config = dict(
    n_layer=8,
    d_model=128,
    n_experts=256,
    experts_per_token=8,
    d_expert=32,
    d_shared_expert=0,
    activation='tanh_gelu',
    moe_layers=[1, 2, 3, 4, 5, 6, 7],
    router_score='sigmoid',
    normalize_top_k=True,
    routed_scale=1.0,
    balance_loss=0.0019,
    balance_bias=True,
    router_cosine_scale=14.0,
    init_std_router=0.0322,
    lr_router=0.00089,
    vocab_size=7669,
    norm='rmsnorm',
    norm_eps=1e-06,
    tie_embeddings=True,
    optimizer='adamw',
    lr=0.00361,
    beta1=0.95,
    beta2=0.95,
    batch_tokens=65536,
    seq_len=512,
    train_tokens=258400000,
    steps=3943,
    dataset='wikipedia_en',
)
Below are experts of layer 4 (counted from 0) of a mixture-of-experts language model. Rows are named router (the router's row for the expert), up (a neuron's input weights, with its number) and show model dimensions 64-127. Each number is 128 + 32 x the weight over its row's rms, rounded and kept within 0 to 255. Numbers have three digits each.
After each expert's rows: "gets" lists some tokens that make up at least twice as much of what it gets as of all text; "comes after" lists some tokens at least twice as common just before its tokens as in all text. This comes from a sample of Wikipedia text that the model never trained on. Tokens count by the router's weight.

# expert 57
router:133122100092168119157133122138141153132145142171141131141107115165157139134152122169098169116194106182168068076134096092135116141064087044123139118175161129179115093070138151152138122191135107
up0:111118095063099187140119095169150124183128172150082067159131144112151164170162139151144162102171093154111169085152148158119182089115100132120089060096149121183105089092176112121146100115085132
up1:180135166083142129096131078129070121122134113132075076140145176127084201143123156133142163113155152120142176123129153121168163119122174123142118165165071146086083136138126130155177093162174159
up2:082113158157114129155131104157078162090150121147149060101105161134166139103100180095150166092181180197130125098129109140121153179156099150138136150166122100159150169076125111123134069135123160
gets: " |\n", "10", " ", "00", " rest", " elect"
comes after: " ", " |", ".", " $", " .", "_{"

# expert 228
router:147139089100144155116109161104138132132113085095132118081056133124203093088146097156109184174189161189118102092195103168065145124117170107056158135158107180132160120131145129149138161105109147
up0:121085126178138223113111183118101169100114159127134124102123119085134085100162079147117119148089087134120095088207138184076183141108111125114096149186119122133114131127124137153061107115107112
up1:151121186093126136121146195122130136146054137155122076111121116075136105146099090144102116126130151112166119122118132219057142135149140088171083113206122104136145123118149135150074106139133119
up2:097151195161141062128124133138134098139106155149078108114124117150128077100162054129079147120209127167138170136128123173138147182138133172078109122111139085132100107139098146130121159144111111
gets: " the", " The", " his", "The", "'s", " a"
comes after: " of", " in", ".", " to", " for", " from"

# expert 96
router:160153110108105192094140127180143104190162138142095116136086141111220084096136104123176174118148140182178065056124106162096117192101127124103134103127109206134099139111126108152133106148121103
up0:177160143090115118049078088122131098111142184120133061153098110170109034184147131141148133124136074099142125126114127173159128166108190086108124125112120128112088135116102155150166112088112110
up1:185105135113095088096108080118128122160122131189107155155145070121121153219159137133093144121098148062093115140066105051151089151120175119149172127136167099154133097146122108128206097098126103
up2:102132117147084124091186110153162171144114129135071108144102116125166108076084100136085136156104135116149171103091162088134112146173163094114158177161151030080117078122093108120111126104152154
gets: " |", ";", "|", ");", "%;", " —;"
comes after: "0", ")", "%", "1", " —", "2"

# expert 134
router:183125119106136168114158145163163116176117111143122150134063158115189112103132135149097180139128151118166080098206093139125066154114132080075077141149116188138118101071143121202150144102151083
up0:162147134159148194104125125080151157120093141118127072073089130075094161116144098165117160119123051096151118119178137139145118112124198124087046109163082111109138090035177098111209155088106117
up1:144173100135101102117137138085150127202098099152090126151118163129104094192189195130137166135107156132147172141141126170131137162103101099147102135151200108154101142085170110097108113160116019
up2:114142152125102093097161174113168132095167095147151135138109106109162114138122127154239113161116180140133089104130118136121090120078115098125137125080108170110136046138144166147097134104137118
gets: " ", "-", " |", " (", "′", " +"
comes after: " |", "\n", ")\n", "0", ";", "°N"

# expert 99
router:167109135113141143091110101160128076137075168112113158084080122130185113089134113153097168157221098186148133118136110146110118150134159075097124141152111155098138130050183100152096153123087133
up0:106142107152184129142100164182118133145155087141093189138060142197150152111169138134128127141158169078057094139140104130042106123146158103097130132165146146181163180161147137103089122127117115
up1:134196117067115173087123126158120105090213125143102152113142136090098102161141102089109131053145110133142134093156150118102154178126114203167139127115203107094148127075157178133095145088188168
up2:189128139113072189129111092116163137132146161110187088114101150147147201149134165115133147112161126168110098129138142137158147124110129111160126124140097134131150074124187136105146148121108129
gets: "20", "19", "0", "2", "1", "5"
comes after: " ", " (", "10", "′", " $", "11"

# expert 19
router:139151094111158131123112144189169143172094070142095135088110085102163124157128100162139197155155141172136043094200072126096143136130097092090111091187163228168139110101170155180094144136176144
up0:144143043084143103119159143186179081116181104112120143115150147153125120089182168066157113098128200149170120147169096068086158179102134140132198153137104179098165094135127140107133143144163125
up1:112098143116096163112114119170119159155128126123101179155132123095138188126138076136116097121083151137083095099166122140105219185098103117151176182141125170161201124118139119167107138106164102
up2:204147141131079120130122121156121137136118111100147134110125122152136143147133120062119118119114149138177126135110096154155034141143146158092159059195174156184132072108120168166167118146141126
gets: " ", " a", " $", " Year", " Que", " Category"
comes after: " |", "|", ":", ";", ",", "-"

# expert 191
router:162125123068150165112101142123149195187137122097140169088070090124159114075114075139151158143163101152170148076147076127157136167105131088088120099160169165182151169091170132140119177147107080
up0:095116091051191177148142106168132123162158175132114121100099138147122111131111115127168140154117128141136139137145172179121086158080085117136044146080175123092178155100145160147145108104182167
up1:154035154185122125119172175105112151090108141113038102155119112160112146104129112202064132131146121152186134109126114138120154103136123105071128095166106141131091142117203144167171167183065110
up2:181155110160154146051088180119163166112160124146126155126129114082177117143120169127139202118128156087046189098121111098122126131151090129135135129120155124198142123134146169085161133152134096
gets: " and", " or", ",", " &", " but", " disc"
comes after: ",", "s", ")", "),", "\"", " life"

# expert 194
router:159112118115105152108103108136147117144121154150145155135053135155184088123165096181147182148159149122138052080186094144059119146103118042102109111142107213089155143084144169169093137102141115
up0:147122080143143187113122084154195163183102134119119114120083156129167067108180135126138160155137089112078142128153146123113180123165107129145100083093109112148100116079163194155113108142104115
up1:160068165143106130086161169115137164135147085152127101136050130158099133106067132142112146094137111113118096075124152140110136133141137069118173150081081171099163150134157120184078146160141149
up2:158120138087100162149139108114154135149118171090155122108062132118108164077118110108162151118118127157173139118169135089115198120164092145124125085121071124096177096156142126109103158160112118
gets: " |", "|", "=", " a", " conf", " Total"
comes after: " |\n", "%", ")", " ", "0", "1"

# expert 138
router:134127127091150149069154108146128115096170093089126128113089073099193089130136111120157128108138120181104129043151097183096104166118138115117132150171174140178115078101129133159151125127116104
up0:138079099103118150122174084159114099204167155159130103113115133097139131139147114127161086112136188157167088133130130104196116128145158110112105099120160162112096072134120097185142131078074098
up1:093133129124126118143081143113164116093143148128175121167155109093159134107088106124163098095126085130120064115105127143144119142117075144114181155178155120200168101077101128169131159161160094
up2:106163113126115072184143182158184143104142143094101119168177090130114083150119181099063108094173137161157103134194087117164168133110155095164126142147118131200118066113135153170125131104113108
gets: " that", "ing", "ed", " said", " real", " which"
comes after: "–", ",", "20", " he", " and", " to"

# expert 108
router:191111124078165161098107112165171125120082136107153117122083075143157158127111134147137163150143127175131081103162072148131114166091070093097106136158117092105139151091113138163134163098120148
up0:141108078050110158066129181116116118118173149149178150139150114101101200127127182123102152102104135190177107114168099114145175181180138169106154151165060160123193126136128079164093093138063142
up1:122139142085151146161120175144117089104110145084156077155108107137152163149091114157176122122122087141141092154130089183114111166056113126117052082123149123119185145135138166211152128115170133
up2:167117080146132084131161148096080166135101041163091113137093124094102118089117104149079121129122175115085133102120118164132132105134160103159107156162143116108157157114104181133117135113127111
gets: ";", " new", " made", "ing", " first", " use"
comes after: " a", " was", " to", " and", " for", " f"

# expert 142
router:197123098050174162124130151121133127131106142135144107116107100087166111121122100120100170189183144205168080050188114142078177126099166083097104131180156170134142121148155109162136151102084132
up0:135051114104225140119197097126107131119133141122118173109151128114098083174103096097144104110110117103090139116155071110088137144177103131155114114111138116133191183125094171160160131094133122
up1:203099109138181202145109095156139111132149198139139143084168135154139137135178099102185183133115154140096142075149163191066163171150110138168080088126145111178189168110103161085126061135141091
up2:111124139166125177077149124109034177135150113047184160122157101109178177140079124143148105123124130147166209109083114149117133080130141055069124114144162119141111121149132106139114105123101144
gets: " the", " The", "The", " National", " Royal", "the"
comes after: " of", " in", ".", " at", " to", " for"

# expert 50
router:180144079084156151134102140130131125147102166116154095091102110118157104091136116135109144181210162184143095088176132133104162130088145046093071118171130201136133131133159144126122140069122144
up0:158177143112113113133105122115098140156071147101103100069150122101102173082096163159122162121107056131179159112129071130093087150151135093057185136144098107117090127116124173085133170150153110
up1:162159120112147116105144147105075126167098101080128184110139170166130139186096097098139091143165140112167140105129124109071134127079149144093172127188076143076117121146192133119043157147158115
up2:163054128162105133111100130173133100171144068139141130146105121155158105219158182114117148097111058159113171123163128108140102128109154135104131171185167117122124116142073149123162157075142103
gets: " the", " The", "The", " both", "the", " W"
comes after: " of", " in", " at", " to", " for", " on"

# expert 185
router:125156106118167139100126117148120119149162104147073128123099103142186112113159090155096183157190085155122120075185094140084086144099082072131132110182119209134140085067177149160146165161142087
up0:105156135117137145099101181071084094088138109118139182143166141174162161098142137096163126092091106117117122106131143180112177110096172228081144094162106037118088179170086107100099110209116142
up1:141134137139047147089131130111122111159141119120157156121131132109114206139090193128148135142117080161144095116158116137177168149101075121126132081200078162103098123118153165116159141122150077
up2:153076131099116112126113074232102104153173155116128112146149091107109099168119070110130118073119131158115091113128142124075139112113134134135152097188183142146172154108105138152113147132140099
gets: "3", "5", "4", "7", "2", "1"
comes after: ".", " ", "-", "/", "_{", "–"

# expert 214
router:159134146109147122106147127151156103135110101103133113102127094123163091113121103182151193099133088176182102130180105130145121177121156105102112121165131188161074132099146139186132136091095050
up0:189078098086167135138136134145165086144125109144143114108116156168117129122151127102106128130127182155157097121095141127159103099071137155155134145123081130105110083104162163163154119185134065
up1:112132157149068170143136139067115167121153100126146163062117067111107137130128038142131122143140095151156134110194154126169066149098167115089167106159080102146141109077096122145149181116188108
up2:128128113098169030117120121129152083105151101130117161096130109155132182109130137103144142113119128145135132147062123083137115095118170137200174162177080153142109084114139180068124127227116060
gets: " ", "–", " (", " .", " −", " +"
comes after: " |", ";", " /", "″N", ":", "°N"

# expert 27
router:164115085097168135070123113140180123117128140127133122147085103098226118101136149143125175114120154140119117027139140160126159131130139059099162146135118144156164104118169146146146114097099131
up0:151180117126061132110185169129108162143135162047187136107096108123134103129200115108075132140149132116094168134162107158180144112115086142169108154124172119145071064129082114105177133165113117
up1:163134205119189086057108084104146126087152024107159123128127126149149167121170143172142095137090119123117161115137167199112132122111147100049145118158095095122182117132159124126099118128137133
up2:166134077120100166146102173099146133089102175182175092154137091073148192085155152145149111128138146150111158059131119090146162165161046061200133138180141096099123141116089148079132129147135108
gets: " first", "est", " only", "th", " Best", " most"
comes after: " the", " The", "'s", " his", " a", " most"

# expert 92
router:154143138084114130083132147162137089135158163145142169132071068130201115133128088144128168108128141148129086075177139137109137199081106055096108116161153224141131090104165130145124133127118121
up1:137157112144149156094089083111170109129093194154169169130120119080150109159157076131114161134118102167098149105153124130107150201133143108019117114092127114119099092094114101136130178100110162
up2:151111160132124128105111076116157133131119102084160124151133113097166108166088117123125113160138124094177126098147146149181104094078171100151107157112102176142102125115179171133153137088132075
up3:119139142104159144103137196105111154149147103111124141141136121108166087099177133138118134147161120132080134128123129255141128139130105083092108120148093131196190185113120104099071141135109132
gets: "|", " |", "=", "===", "°N", " is"
comes after: " |\n", "\n\n", ")", "\n", " |\n\n", "1"

# expert 157
router:128120120097155163120130157143164176184170152111108110094050121148168125089151068130135189156185110110180105123127071124135122169088159093123129113148172135149140133083182140158116177141109106
up0:142150166143126091111138124128120169115090132148112102082101093136106161111162128154110067143125133146210116127099102123149126148156134121107140115185182096129099109076114089126168152165124103
up1:135137083114086194171122085147251148150179105068186122125128117121157137164147139110106179120090078135117113112128094133159147108130072112142132107183139139188134134142117159108143095109118127
up2:180092144148085174133147133116155083123139185097177158114046137113130156096122114141139132130117128082108098138117090217125145090180091133164121085164080143116101134101148149147121118143100113
gets: " and", ",", " or", " New", " &", "),"
comes after: ",", ".", "s", " such", " well", "ia"

# expert 143
router:086123112065132167135094091180124083128128138114155152068120112129149114071129105166145131121148155142124103088139068132105126197141122078150125140155159220176134145031144136160119125168131100
up0:143098148105168159099154104113129150113118064104177138111131136176084164131110162096189175173143195107088095122110136220120141115125155130160119126147187149143126131149134175178123124123145171
up1:096143069113145151128124096180108114085165093094093123073133113145123092072092108197173109098080158116156120095147124107138182186136152130135125132116147130172108182075045172111129092077108114
up2:121118187126132092163140083129145103084142082128101186101115111107132162136089168143082111072129167099102125109104073146062173132145142109125051075072092158098129128122101145125105117152124125
gets: "0", "1", "3", "2", "5", "7"
comes after: " ", ".", "–", " (", ":", "10"